Experts of a small language model.
Training: a variant of SOAP for the experts, 484M tokens, 7547 steps.
Below are experts of layer 3 (counted from 0) of a mixture-of-experts language model. Rows are named router (the router's row for the expert), down (a neuron's output weights, with its number) and show model dimensions 0-191. Each number is 128 + 24 x the weight over its row's rms, rounded and kept within 0 to 255.
Before each expert's rows: a language model's description of what the expert responds to. This comes from a sample of Wikipedia text that the model never trained on.

# expert 51
Bullet hyphens and pieces in species articles and classification boxes, such as - Genus:, - Authority:, Animalia, Species of moth.
router [147 123 125  89 152 131 114 135 145 161 125 119 117 130 129 144  80 150 127 148 115  94 116 137 151 180 112 129 101 117 111 136 104 132 113 158 148 115 169  75 111 134 156 136 143 150 139 146 165 138 120 154 115 121 114 119 142 113 172 155 156 117  69 106 139 123 115 153 107 126 125 152 167 113 113 118 133 134 149  79 109 128  91 164 152 123 138 155 170 108 153 146 172 132 135 147 122 124 141 146  99 114 115 105 131 132 154  72 103 145 134 161 129 154 183  76 176 114 120 134 125 106 104 148 146  76 145 125 133 127 148  65 119  91 149 135 110 107 136 147 131 104 132 105 157 100 177 103 138 160 115 110 136 120 148  91  95  91 113 102 138 117 157 100 137 136 109 117 109 130 113 149 144 162 112  96 126 160 103  98 121 106 174  83 102  99 138 149 149  97 114 106]
down0 [137 129 105 130 160  83 121 131 171 145 148 122  95 151  76 117 149 182 149 141 140 126  97 158  95 134 112 115 106 103 142 116 138 135 102 161 159 142 142 143 133 157 100 128  89 163 110 142  55 117 145 128 139 134 126 158 184 121 124 142 123 152 139 162 137 122 171 163 105 108 141 162 149 129 134 124 163 166  98 137 153 136 141 136 127 106 153 148 156 157  98 152 145 100 193 132 123  99 134 128 107 155 106 140 114  91 119 155  96 123  98 162  87 134 129 131 123 173 112 122 156 116 101 130 130  94 151 126 136 125 176 159 130 121 142 114 143 128 128  99 143  65 144  98 128 143 189 128 144  94 125 122  88 141 130 142 141  90 164 113 131 130 147 136 142 140 164 144 147  99 151 109 106 127 113 136 104 155  86  90 136 112 125 152 171 135 134 143 129 158 138 125]
down1 [129 146 158 125 116 114 143 135 121 167  89 118 144 124 145 129 125 157 100  76 158 120 132  98 140 140 126 141 124 122 101 163  91 182 159 121  80 173 118  87 117 149  74 113 100 130 133 117 178 141  98 156 144 163 127 124 152 132 141 174 103 138 128 129 170 133 145  67 123 134 113 153  90 155 139 157 103 134 144 100 114  96 148 164 148 141 150 125 173 135 161  69 116 161 119 129 136 152 147 108 160  88 150 125 119 105 160 128 104 102 141 134 130 133 110 146 108 108 148 116 100 134 119 135 125  75 100 107 107 132 134 132 152 141  87 123 112 139 153 135  95 128 132 147 106 114 140 119 165 100 142 146  79 125 117 147 168 126 124 109 134 103 131 132 178  97 134 172  99 141 153  84 135 104  87 136 108 125 167  98 125 124 116 135 127  86 135 101 122 152 154 132]
down2 [141 113  81 152  82 133 164 137 105  93 145 117 117 147  86 138 134 135 142 154 115 127 166 134 133  86 117 102 122 168 115 100 111 135 151  94 140 130 153 119 112 132 151 108 140 131 123 155 133 120 143 167 102 108 144 135 128 125 156 126 104  85 150  97 126 137 105 137 136 155  99  98 129 138 116 117 103  93 117 155 115  94 156 107 137 134 124 117 113 123 144  87 122 103 150 109 111 148 123 106  98  77 134 103  67 130 171 159 152 116 111 145 153 136 169 180 121 182 134 121 129 140 118 169 122 169 114  82 149 135 183 151 160 122 153 103 117 136 104 150 130 108 174 156 120 120 106  88 153 134 147 109 177 119 136 131 129 168 141 155 124 105 136 108 131 183 105 128  91 135 102  99 121 116  88 140 118 157 147 120 118 158 122 108 142 139 126 189 142 113 158  89]
down3 [108 111 125 103 118 152  66 129 119 128 118 131  92 121 120 142 128  97 143 135 101 147 108  88 153 132 166 105 161 135  93 113 135 135 130 157 142 165 120 132 159 157 131 117 152 150 119  85  80 132 128 119 163 136 169 140 105  95 137 178 147 146 126 130 149 151 154 142 126 140 113 151  83 123 128 169 121 118 136 164 118  78 135 154 134 145 156 140 160 162 142 128 111 153 107 121 145 133 114 103 108 163 101 142 120 108 116 123 119 160 158 121 115 118 120 105 120  77 154  93 111 109 124 122  98  96 136 146  80  96 147 147  75 132 163 131 141  97  87  69 118  80 186  99 154 125  98 140 109 118 132 111 111  84 108 115 116 115 126 147 126 163 141 104 128 159  99 106 154 108 138 161 137 116 128 134 130 160 120  94  57 112 127 112 159 140  98 123 129 103 127 140]
down4 [113 135 161 147 148 128 148 100 151 100 111 122 151  65 104 159 120 111 129  93 103 139 143 137 170 141 159 146 103  86  77 113 122 126 145 145 103 137 171  90  77 115 111 116 150  64 113  92  96 150 103 126 134 138 148 110 137 134 148 116 114 117 186 162 127 116 142 144 110 125 104 127  99 136 137 147 126 135 126 110 113 114 114 140 135 132 141 130 100 154 106 124 123 177  99 126 161 133 137 134 135 160 146 150 130 121 119 140  97 155 118 126 168 150 121 134 130 144 113 120 181 113 145  95 153 121 107 111 124 148  70 142 144 138 109 176 141 110 158  64  97 128  99 130  55 104 119  99 125 145  94 111  96 117 139  88 137 132 106 131 110 147 120 126 123 166 117 134 160 113  86 137 149 159 123 141 127 141 115 124 153 132  71  95 115 140 117 150 143  98 175 121]

# expert 38
Words in US university and school names, chiefly of in School of Law, plus state names such as Boston, Michigan.
router [ 95 164 151 103 129 170 114 146 102 108 160 161 112 125 106 153 131 132 117 140 111 102 123 140 115 114 139 117 176 122 120 186 127  87 120 113 134 121 132 156 151 122 156 152 131  98 132 135 134 131 145 172 174 139 135 123 134 110 151 140  86 148 144 107 134 105 117 132 122 137 142 120  92 162 143 114 125 152  98 114 113  64 153 148  97 116 136 141 124 112  98 151 150 143 145 171 115 100  91 123 127 165 142 148  99 112 139  76 137 115 131 114  91 116  85 163 171 125 147 110 108 120 140 108 137 120 164 100  88 147 138 169  84 155 111 112 114 131 141 126 114 123 123  99 133 159  91 147 125  61 150 161 188 130  91 120  68  86 143  91 132 112 153 121 103 131 147 151 100 157 123 148 124  99  85 110  86 112 102 116 126 134 117 100 117 132 140 106 109 146 143 135]
down0 [154 162 143 127 156 120 151 112 175 120 127 146 140 135  52 122 148 152 110 111 121 108  92 162  89 138  80 100 117 113 150 116 145 130 138 167  83 125 163 118 114  92 132 116 122 136 162 118 131 148 125 152 156 140 102 169 122 145 149 136 187 163  91 147 111 157 129 146 157 114 121 118 147 135 110 127 143 165 118 125 130 133 112 143 138 157 149 156 127  87 133 195 116 121 146 156 160 100 175 145 113 125 148 126 135 127 134 179 124 142 116 121  95 146 157 122  99 111 123 141 130 163  79 116 125 111 124 109 100  91 138 154 164 142 103 148 111 147 141 123 174 140 124 119 132 118 120 139 178 161 183 138 142 112 124 146  99  89 124  95 132 134 155 113 159 147 160 137 120 123 117 178  93 129 139 145 108 128 169 137 167 136 113 143 148 164 118 121 148  96 169 145]
down1 [125 142 148 139 119  80 106 134  58 135 137 122 100 169 164 147 138 134 143 121 170 102 146 137 132 104 125 100 104  83 141 114 119 122 117 160 141 137  95 101 156 193 126 144 177 112 148 119 123 104 156 136 113 147 146 153 129 136 107 129 107 105 163 131  92 172 121 139 130 129 109 129 136 148 124 163 147 131 129 108 106 170 133 185 132 170  96 169 146 118 109 114 119 148 150 141 126 124 103 131  75 111  97 146 156  87 125 163 114 135 146 147  91 136 109 182 183  96 163 156 122 155 116 131 147 130 158 116 107  94 139 154 124 110 128 104 131 140 111 143 126 114 119 173 120  73 120 124 125 132 125 128 128 149 190 111 132 128 177 140 119 128 153 109 125 173  96 107 124 120 134 118 104 136 173 135 103  79  86 114 121 136 129 136 151 122 156 122 120 114 124 106]
down2 [136 106 123 116 123 114 113  91 136 159 171 110 123 121 119 128 116 119 172  85  74 177 107 134 114 122 148 122 115 135 150 125 170 177 111  95 146 137  98 133 139 138 124 142 180  91 127 122 115 124 112  87 117 118 172 101 116 124 115 128 141 152 123 100 127 100 177 147 119 134  76 162 127 121 126 136 126 147 110  92 165 158 138 109 136 116 104 191  70 105 115 104 112 126 103 112 148 117 148 149  60 123  87 117 100 120 128 129 131 163 136 163 133 147 179 118 106 141 113  90 116 145  89 142 100 124 157 143 142 144  91 139 171 128 110 126 154 108 134 113 157 110 130 143 166 142 149 159 160 147 140 115  90 122 134 101 102 129 120 114 124 123 123 107 107 128 148 116 128 127 157 132  71 105 113 151 150 132 168 103  92 142  78 133 105 116 157 127 102 140 137 157]
down3 [123 147 109 147 130 116 117 153 130 157 139 111 127 127 156 157 154 151 123 158 123 146 116 114 107  92 144  85 152 124 127 129 132 116 109 131 131 172 152 140 149 173 162 113  93 160 120 159 135  88 105 132  92 134 130 118 125 152  71 137 148 119 204 131  90  98 116 159 138 130 134 107 118 121  78 115 152 137 140  96 132 136 155 157 121  97 127 123 166 139 119 127 121 101 168 134 112 128  90 159 145 147 156 178 147 125 130  88 141 137 146 149 183 121 136 136 152 108  93 131  90 146 116 156 183 127  72 151 157 149 121 138 100 117 157 130 144 133  93 140 142 134 106 143 124 136 157 107 151 101 119 101 133 114  98 127 115 118 108 165 107 116 165 107 146 107 100 113 113  80 125 144 144 121 172 138 172 149 113 159 117 103 132 185 129 139  62 143 136 136 117 146]
down4 [128 118 137 111 159 126  94 123 135 108 138 130 117 112 114 113 138  74 120 127 106 161 142 130 118 137 152 113 126  90 124 126 115 129 155 112 118 102  97 147 105 135 120 105 114 131 123 137 139 124 104 120  78 181 136 190 136  98 117  96 137 126 145 118 127 121 149  95 162 106 132 104 159 157  71 102 145  97 151 113  96 138 152 143 138  93 128 136 162 166 112 119  63 166 161 145 142 110 136 127 117 157 138 108 139 120 143 127 146 131 124  99  93  85 157 113  97 127 180 138 102 101 133 181 151 144 132 158 145  98 180  88 109 114 106 135 162 116 103 150 149  84 119 139 153 114 150 116 138 164 130 147 140 122 141 136 137 195 126 126 144 129  98 131 183  96 154 131  84 144 150 109 111 108 100  97 166 100 133 122 150  87 139 111 143 127 103 160 133 153 100 136]

# expert 55
Coordinate symbols °N, °W, °E and inner pieces of foreign names, e.g. Kasp-ar-ov, Caucas-us, Christens-en, Permais-ur-i.
router [147 115 129 104 142 129 157 147 138 100 157  88 120  92 126 146  97 166 100 117 144 145 159 159 164 155  92 132 172  84 116 167 126 112 151 120  94 122 164  81 111 142 156  98 126 140 114 140 163 146 108 114 118 149  93 155 156 154 133 183 114 116 100 121 135 149  89 110 115 125 141 114 122 155 138  97 130 143 103 111 112 151 103 151  76 164 137  95 148 119 128 136 168 115 137 136 139 100 124 129 124 115 123 132  83 142 138 107 144 100  89 123  85 148  96 118 138 123 110 101 114 105 105 162 154 124 162  69 115 126 132 117  68 114 108 122 108  78 162 139 155 131 145 122 117 101 169  84 118 146 137 118  93 108 110 103 145 122 117 131 149 132 154 137 156 131 114 108 143 124 149  91 120 144  94  91 104 127 117 158 101  84 134  96 125 102  84 125 153  91 137 114]
down3 [125 140 123 141 137 137  94 123 137  89 171 127 128 134  59 171 117 130 148 122 127 106 124 130 119 135 144 139 142 158  42 117  92 137 129 127 139 106 133 113 151 131 145  80 129 151 132 114 144 165 134 177 144 107 158 131 106  99 117 132 106 163 143  96 110 143  97 182 126 115 103 151 123 115 143  93 131 159 120 135  80 131 180 125  83 101 111 147 117 125 116 105 130 129 116 126  99  99  99 141 118  89 108 113  78 107 129 160 141 142 138 111 133 136 106 120 158 161 133 157 145 116 176 109 153 134 129 124 133 157 112 115  86 108 160 142 122 169 136 154 146 194 150 107 150 142 129 137 135 123 130 108 141 147 134 146 163 110 132 135 116 137 137 166  91 148 153 171 167 134 129 104 162 105 159 122 118  95 163 114 146 111  73 106 113 152 149 132 110 117 157  97]
down4 [145 121 154 149 123 128 170 116 118 150 103 143 118 141 147 159 160  95 106  83 138 114 103 119 168 176 133 165 145  79 150 134  94 146 141 167 112 109 103 130 119 148 109 107  92 124 119 157 155 114 181 102 168  96 122 134 141 128 133 144  90 145 104 116 100 144 100 124 141 137 135 128 135 125 122  94 142 144 164 123 140 127 114 135  77 186  78 102  90 136  95 150 115 113 161 133 144 156 111 142 146  97 146 105 116 129 185 172 114 100 144 107 140 151 137 170 140 171 100 143  97 122 189 113 123  93 120 120  99 115 144 127 151 132 132  80 159 138 130 145 125 127 122 133 157 171 145 139 121  86 145 118 139 130 109 123 111 143 139 130 107 131 102 125 139 142 105 104 121 138 124 117 142 110 115 139  97  78 129 171 148 123 162 177 122 164 109  92 159 111 159 118]
down5 [ 96  64 165  90 170 121 151 113 109  91  83 105 181 152  83 161 150 137 108 145 121 130 120 125  73 127 147 142 158 174 114 141 119 140 119 119 115 149 100 127 137 125 109  79 129 124 193 139 127 155 158 103 137 146 125 125 141 120 147  95  86 157 119  93 104 117  90 134 134 114 121 148 146 191 108 129 138 105 121 173 135 138 100 142  99 116 160 150 116 113 128 137 109  99 149 126 166 145 140 149 143 124 116 149 160  89  84 139 137 120 139 149 153 155 133 125 133 135 113 110 112 150 133  82 159  95 129 134 168 147 129 127 123 164 146 136 134 143 130 145 125 133 147 113 146  98 141 156 148  94 172 118 103 117  87 134  82  90 130 127 149 154 123  98 113 171 131 165 131 125 118 123 132 100 124 139 158 123 125 119 124 169 137 149 176 100 168 144 117 114 104 119]
down6 [116 127 111 104 142 111  99 137 147  99 141 106  97 147 135 123 121 106  75 150  94 166 142  97 150 113 150 124 174 128  88 123 143  84 128 114 126 155 114 124 126 149 110 163 140 134 161 136 135 118 115 118 127 141 106 192 128 121 173  67  79 103 104 105 154 136 133 103 109 125 115 118 108 134  99 122 137 113 117 118 151  61  95 149 140  99  97 126 120 107 130 138 137 159 136 148 142 140 126 143 139 139 153 129  92 146 105  81 156 125 106 130 146 150 145  87 141  87 138 127 110 139 136 120 109 167  83 115 114 184 125 161 119 112  85 176 109 149 168 149 142 130 125 119 124  87 156 127  67 146 141  99 126 119 134  88 120 140 126 148 121  87 183 156 130 149 115 142 120 158 140 144 149 100 122 130 121 100 135 127 135 159  90  88  98 135 152 151 118 162 132 157]
down7 [135 111 116 121  96 136 156 114 131 154 120 155 104 146 147 141 158 154 174 144 106 131 121 165 150 145  79 139 134  96 160 129 179 130 156 126 146 119 159 126 147 109 133 146 136 107 152  84 161 107 149 136  89 141 144 192 147  93  91 152 143 122 120 129 133  91 169 158 161 161 119 132 141 113 150 162  76 124 103 148 138 163 105 110 149 121 135 159 173 139 120 161  78 106  87  81 182 144 131 149 111 131 153 104 141 143 108 120 148 142 157 106 138 129 193 138 121  98 138 123 126 149 148 145 129 168 154 119 144 121 138 119 167 147 131 127 149 142 145 141 114 100 138  99 107 115 126 127 167  81 119 117 132 116 123 168 128 168 145 133 128 114  99 145 110 124 115 142 104 160 110 142 126  91 121 162 124 164 159  79 130 108 134 118 123 171 145 120 130 115  82 129]

# expert 30
Nouns such as station, club, band, season, team, Festival, and the parenthesis opening league abbreviations like (AFL), mostly in sports articles.
router [110 134 126 100 113 155 143 151 112 109 154 166 133 111 117 151  92 135 147 154 106 136 158 169 101 136 153 146 181 135 129 135  94 112 127 123 119 133 132 119 150 147 180 164 118 138 142 131 144 110 121 125 143 113 111 146 140 133 146 131 120 117 137 139 143 124 105  90 120 109 101 166  86 156 130  99 138 130 155 112 112 108 142  97  72 137  93  66 141 128  73 141 133 135  98 102 139  95  85 154 149 101 115 124  94  89 133  96 162 116 102 110 123 125  88  97 136 114 102  97 136 120 148 142 144 132 179 120 125 161 129 190  99 145 103  79 133 138 132 126 129  99 114 111  84 157 112 107 135  93 184 183 141 159 105 140 106 114 154 121 121 121 132 132 117 145 133 148 137 125 185 101 114  91  96 140  96  87 122 115 140 134  90 147  99 108 130 113 144 107 101 153]
down0 [105 124 133  93 135 152 139 134 129 143 177 115 117  99 137 184 162 128 117 115 122  71 124 135 128 147 118 128 140 110 131  90 154 132 131 135  79 114 130 137 105 115 116 100 122 129  85 156 109 129 129 138 149 124 124  95 135 100  88 138 135  97 118 130 115 128 133 132  93 154 118 103 124 120  99 137 130 150 134 143 170 122 119 109 139 107 109 137 101 119 139 117 139 127 136 156  99 187 143 148 111  87 169  80 130 140 109 142 136 167 130 142 115  78 125 145  93 117 126 142 113 126 108 163  84 140 108 135 126 138 167 148 164 116 122  96 125  99 102 131 126 139 155  95 126  98 110 122 134 119 102 102  47  93 111  92 179 156 145 118 129 129 164 151 162 116 159  91 143 136 123 172  99 135 134 124 101 185 128 104 137 125 147 131  86 167 119 198 172 138 108 129]
down1 [135 142 173 131 133 153 118  77 122 131 147 146 124 114 120 142  89 125 131 127  88 113  79 167 125 117 134 125 131  87 131 140 130 126 155 133 103 124 132 160 132 136 137 109 100 132 109 111 112 102 121 139 114  87 111 149 113 115  95 146 171 101 137 154 193 136  96 158 100 101 133  98  93 118 125 113 143 157 107  88 115 171 123 144 139 129 135 138 139 128 168 110 120  84  91 130 159  80 122 116 129  97 112  97 100 110  61 136 126 113 142 101 148 138 155 113  90 123 138 151 130 147 100 164 142 157 103 107 104 105 129 117 113 130 111 133  97 144 124 136 141 115 145 157 114 115 212 153 103 124 106 174 140 127 129 140 140 146 154 137 165 117 134 123  68 151 137 126 143  98 124 116 135 139  97 170 149 133 162 151 173 137 102 111 127 161 174  77 132 157 124 141]
down2 [146 185 138 136 144 126  96 104 104 123 150 148  96 109 143 171 130 116 182 161 113 132  90 138 133 118  99 116 135  85 129 125 126 162  94 173 119 105 146 102 142 125 112  93  98 124 157 158 133 165 132 122 167  89 127 124 138 126 147 118 130 123 137 169 122 153 120 102  74 145 127 143 121 123 120  73 101  69  95 153 159  90  99 144 155 118 110 141 117 130 146 139 151 150 123 133 164 111 119  93 143 172 153 103 100 121 139 133  98 111  96 118 123 102 125 139  96  81 101 138 162 154 135 138 122 108 108 128 150 131 105 114 116 142 112 127 160 123  94 126 146 126  79 170 127 112 127 126 103 151 117 106 154 111 135  98  76  91 120 124 149 146 155 139 106 138 119 109 101 160 168 132  95 136 144 185 156  97 113 135 104 141 118 153 118  72 143 158 142 150 146 128]
down3 [168 122 130 159 114  80  96 147 119 119 124  99 131 133  98 139 137 134 120  93  83 118 137 130 110 168 123 145 123 131 125 120 123 150 146 100 108 155 137 103 149 139  76 149 131 118 139 171 116  65 177  83 153  84 128 172 122 120 120 116 135 186 159  88 144 143 152 147 125 170 121 124 151  96 120 142 115 156 149  84 164  97 170 121  96 137 133 115 140 159 124 127 163 136 136 122 135 115 110 138 175 119 172 104 138 130 160 119 123 128 114 142 138 130 154 162 132 121 124  90 120 128 112 135 148 161  92 129 139 131 152 121 141 135 154  97  92 126  91 146 177 171  78  87 161 116 150 159 124 109 149 170 170 137  86 162 118 124 123 132 128 170 134  97 127 110 135 128  98 140 124 109 127 122  92 157 143 155 149  95  98 131 112 114 159 118 111 106 126 106 147 132]
down4 [102 110 109 163 113 115 160 107 125 139 131 112 126 116  88  93 148 108 126 129 133 106 159 118 153 181 111 147 192 119 151  96 119  73 100 133 166 121 182 141 155 162 111 136  99 130 136 152 128 155 117 113 126 136 134 156 108 138 150 107 151  58 104 146 112 118 106  86 135 125 174 124  87 135 129 142 115 123 141 141 149 159  75 129 121 113 144 164  99 143 157 126 169 102 107 123 146 120 136 144 160 100 110 110 160 128 116 162 138 109 108  93 100 104 104 135 141 130 137 104 124 123 111 107  98 110  77 126 157 103 140 118 117 180 103 150 125 131 152 118 147 148 144 104 133 172 142  79 110  77 138  84  79  98  98 135 155 148 128 160 144 105 125  95 137 130 104 102 124 140 151 140 133 153 137 144 128  85 108 125 142 110 138 128 125 169 120  89 139 147 130 130]

# expert 7
Inner or final pieces of names and words, often in tables and sports lists, e.g. Man-ager-ial, Med-al, Dod-ge, Tele-g-raph.
router [107 112  96 135 144 153 105 106 137 151 137 121 104  92 123 163 155 145 114 148 146 128 101 127 143 171 171  97 171  94 125  92 121 152 153 121 148 115 143  96 104 138 148 159 114 151  99 152 113  98 120 171 130 153  75 114 116 134 147 115 109 173  94 140 120 119 114 130  91 113 134 108 112 175 127 131 144 141 125  91 138 127 128 146 116 119 153 110 148 115 135 165 154 151 169 181 124 135 129 115 141 154 158 138 152 153 117 108 110 126 163 170 136  98 126 141 121 127 138 155 195 127 110 134 104 103 109 148  83  94 109 146 107 178 113  80 139 156 150 157 137 122  99 123 173 122 108 128 139  94 109 108 121 129 146 128 125 136 132 107 105 120 138 163 117 118 132 132 147 130 116 153 183 102 155 143 142 141 122 163  91  86 126  97 130 125 124 167 160 176 197 124]
down0 [136 125 136 177  71  75 107 155 136 127 137 138 146 178 165 171 125 112 121 161 145 147 140 128 114 126 132  69 135  90 155 164 157 147 143  99  79 129  98 160 155 144 148 127  98 114 122 130 173  86 160 125 155 152 114 129 163 154 143 116 144 100 141 105  98 138 121 158 153 113 122 140 136 133 119 100 131 107 135 134 153 116 127 128 127 150 118 130 133 152 130 101 124 181 134 121 143 116 149 143 156 101 171 151 104  94 168 155 121 145 103  99 119 157 171 110  85 131 100 111 109 133 156 147 109 107 112  84 109 112 115 139 130 157  99 141 125  81 136 166 163 142 138 150 147 146 116 160 109 130 102 110 128 171  86 107 131 117 159 157 178 143 123 149 110 124 144 101 173 148 100 164 152 136 131 139 111 139 134 137 109 117 135 144 142 154 147 163 155 118 172 126]
down1 [123 115 142  92 128 114 138 160 139 110 133 137 180 107  92 157 123  87 106 130 159 154 113  84 116 136 162 153 104 121 131  99 114 114  90 135 142 159 149 137 145 110 139 136 102  98 130 112 113 148 121 103 104 148 179 125 118 111 100 119 153 100 113 115  82 127 118 129  72 110 136 108 120 156 105 122 126 119 147 166  36 130 117  97 162 129 144 124 115 171 138  94 133 117 120 154 153 143 137 113 118 129 127  98 131  93 136  90 135 154 155 157 154 139 143 150 136 139 158 110 128 132 119 120 110  52 124 117 136 138 133 126 130 109 150 109 109 155 122  81 122 161 133 131 112 125 127 151 136 128 177 129 140 129 117 122 149 155 143 125 112 154 159 106 155 167 125 135 104 125  86 102 152 138 104 160 141 104 119 157 101  60 151  83 159 130 138 160 108  96  94  86]
down2 [146  88 144  78 127 122 129 109 147 153 165 134 114 119 128 173 170 124 106 143 108 130  90 172 144 170 124 148 125 124 125 107 100  83 119  94 113 135 119 136 165 189 129 106  94 139 154 111 108 161 133 125 116 125 164 104 134 129 128 127 136 101  91 114 103  95 152  82 112 112 122 118 126 127  78 130 143  81 122 133  90 124  83 132 166 154 131 122 100 130 111 149 103 116 141 118  98 135 110 114 105  98 118  87 135 113 101 182 129 113 141 139 117  88 125 104 116 106 125 139 138 178 119 106 107 128 155 133 120 112 105 157 169 135 117  73 115 141 130 159 164 193 158 100 137 117 137 127 124 184  95 137 166 160  96 155 130 174 124 116 132 143 161 118 119 116 109  96 134 156 123 131 138 134 121 143 113 101 155 101  95 134 101 119 138  97 120 129 108 147  98 100]
down3 [136 176  91 106 121  79 115 122 119 125 176 147 180 121 113 100 178 151 124  94 125 141 132 120  93 125 107 119 121 140 134 136 133 108 108  98 114 135 157 110  86 130 102 126 128 122 145 152 154 145 124 126  97 131 147 147 130 131 112 159 108 109 131 140 147 160 132  52  62 128 104 171 122 107 146 131  94 125 146 108 123 157 178 130 167 151 129 101 146 168  83  74 131 127 134 104 131 166 137 124 124 113 166 129 147 126 193 104 131 176 161  93 144 160 127 108 120 123 143 111 111 129 135 122 104 121 155  92 142 125 141 116 152 131 127 112 148  52 148 123  95 145 150 143 135 135 122 122 132  72 126 120 125 121 127 111 129 181 111  94 123 137 136 124 146 108 118 126 163 113 135 187 127 117  93 138 125 132 156 137 125 127 118 112  90 105 135 104 147 128 155 146]
down4 [118 136 128 150 115 128 147 109 140 144 136  90 135 125 152 134  74 116 137 156 110 163 102 110 129 144 135 128 152 137 185 110 148 125 143 142  79 112 122 155 145 139 147 101 136 142 156 124 159 158 154  96 178 129 123 128 122 145 138 118  77 146 130 122  98  93 110 121 124 111 174 129 156  84  98  90 160  90 120 136 106 131  90 136 100 163 129  88  79 132 163 113 107 130 152 115 156 138 127 196 111 140 110 138 149 161 114 126 110 111 140 102 115  86  93 126 149 125 153 122 150 118 104  96  72 150 154 122  86 104 139 129 135 136 165  97  50 116 122 104 119 129 134 119 105  91 110 124 138 150 150 105 158 178 150 132 153 143 115 197 146  72 127 112 134 121 105 101 140 132 121 118 110 154 119 163 112 134 122 121 119 135 110 121 136 159 135 139 142 127 129 144]

# expert 53
Country and organisation names or their first pieces after of/in, such as Party of Spain, League of China, Muslim Bro-therhood.
router [ 96 132 134  84 116 117 121 189 136  93 161 103 163 114 120 129 140 138  70 110 103 100 125 146  87  59  83 141 128 111 114 186 121 155 147 145 144 108 157 142 120 115 169 119 130 148  94 152 109 105 157 135 159 143  94  97 126  99 149 141  88 104 107  86 132 144 128 150 115 142 139 131 100 107 129 103 115 151 110 157 131 128 112 135 109 152 136 102 126 127 139 138 168 167 104 110 113  96 116 147 135 136 129 100  86 134 171 136 147 152 104 136 116 127 123 133 174 105 129 107 127 112 128 144 119 124 132  99 135 144 131 167  90 113 117 139 103 113 179 160 127 148 109 124  87 136 124  92 114 137 142 184 121 136  96 126 140  94 138 114 133 115 110 114  96 150 142 134 101 130 103 129 113  75  97  93  86 159 156 134 175 114 126 142 148  90 121  96 125 138  83 131]
down0 [196 170 133 161 133  84 114 101 147 176 123 114 178 110 146 157 112 122 146 153 138 133 110 109 139 115 127 124 102  87 149  81 155 133 100 145 126 168 120 116 128  95 155 141 114 139 162 156 146 147 140 160 127 120 118 147 114 138 135  74  88 166 122 129 164 143 121 118 128 130  94  95 128 107 132 126 116 132 132 133 126 123 110 158 137 131 140 179 103 186 105 115 120 114 139 102 124 121 123 103 123 142 159 174 126 160 154 134 154  91 115 119  98 115 130 140 135  87 107 159 135 176 114 137 124 140 121 119 116 135  98 131 150 131 203 168  65 118 108 131 114 100 112 136 111 158 103 132 134 141 173 129 153 113 136 129 164 140 113 131 105 118 125 108 120 136 148 145 154 121  95 127 131  78 122 171 107 171  96 118 118 100 183 158 156 125 125 106 134 129 116 151]
down1 [152  84 131 133 174 111 134 131 118 164 102 141 124 122 126 157 146 123 195 118 116 157  72 128  97 128 132 139 121 113 134 130 154 122 158 145 133 118 131 148 132 126 131 140 140 145 127 123 128 138 134 119  75 112 150 126 118 170 112 132 150 114 206 127 126 117 171 194 118 146 149 178 152 133 134  90  88 175  90 111 144 103 124 102 134 141 121 162 155 138 146 141 116 120 156 118  92 140 117 129  99 129 123 123 149 124 147  98 121 136 120  74 121 131 120 112 157 117 112 140 118 107 145  88 159  90 114 126 154 115  91 163  99 152 146 121  87 135 128 137 121 146 114 104 118 151 115 130 174 164 101 166 107 134 174 158 123 105  99 137 122 127 152 147 146 113 116 128 174 107 100 138 112 109  89 116 140 125 128 101 180 148 103 155 153 175 111 116 114 136  91 178]
down2 [133  98 115 134  66 135 121 113 141 130 138 127  84 125 141  76 133 124 148 101 101 132 150 130 133 112  79 127 119  92 142 139 104 144 188  85 122 149  99 107 134  99 120 152 123 117 148  85 101 130 107 134 140 121 159 157 129 153 106 148 122 169 109 147 160 142 130 109 135 134  98 102 117 113 133 147 105 172 128 136 113 176 140 158 120 133 119 140 171 110 129  98 125 115  85  96 113 120 140 154 161 124 123 114 111 132 158 104 118 175 117 157 150 119 122 128 156  75  86 160 150 113 113  68 106 145 150 133 107 126 119 121 111 144 131 160 150 110 183 141 163 134 129 139  66 114 118 182 134 133 128 138 136 127 115 134  87 151 113 100 132  83 138 126  87 117 107  93 168 126  99 129 156 187 128 119 126 138 155 145 104 100 148 127 151 169 103 127 150 140 116 138]
down3 [102 139 140 138 148 160 186 173 112  98 141 107 137 113 106 147 136  95 115 114 139 168 122 107 111 155 131 122 152 120 161 126 169 131 169 122 146 115 141 148 121 135  95 176 148 104 129  90 118 188 147 115 159 145 121 108 138 151 155 134 141 123 125 114 143 135 165  98  91 126 141 125 148 141 134 152 142 140 129 171 103 126 126 144 140 148 143 155 122  68 127  97  78 112 121  90  92 149 175 132 145 126 133 109 139 126  75 153 140 125 105  80 144 129 132 140 146 170 115 175 117 117 127  89  94 146 134 106 147 104 126  85 107 122 108 109 160 153 123 118 148 132 147  83 124 106 147  79 115 135  97 142  90 122 159 130 129 193 110 122 103 128 116 175 171 164 117  78 136  99 152 123 136 108 112 110 153 160 139 101 139 105 146 133 114 109 132 136 149 112 118 116]
down4 [135 142 164 195 126  95 124 166 132 133 145 151  64 151 165 113  82 123 115 124 131 105 130 173 116  88 121  91 148 111 126 151 115 127 169 118 114  97 129 152 139 136 131 133 105 138 147 130 102 135 135 105 127 117 153 143  72 166 136 126  83 119 182 142 138 149 123 168  78 135 153 130  95 117 137  94 108 138 118 102 148  81 132 146 143  99 131 142 130 161 137 131 103 111 178 166 154  89 149 133 143 119 101 144 116  90 161  92 116 143 110 141 126 123 110 100 131 124 130 128 138 169 101 136 136 124 105 116 122 130 130 182 135 119 148 161 101 137 168 116 157 164 105 115 114 127 109 150 113 138 118 134 125  87 106 112 156 131 130 130 165 121 126 116 117  90 151 156 110  78 101 132  82  80 161 117 124 125 139 129 141 134 131 106 110  80 129 114 124 143 114  70]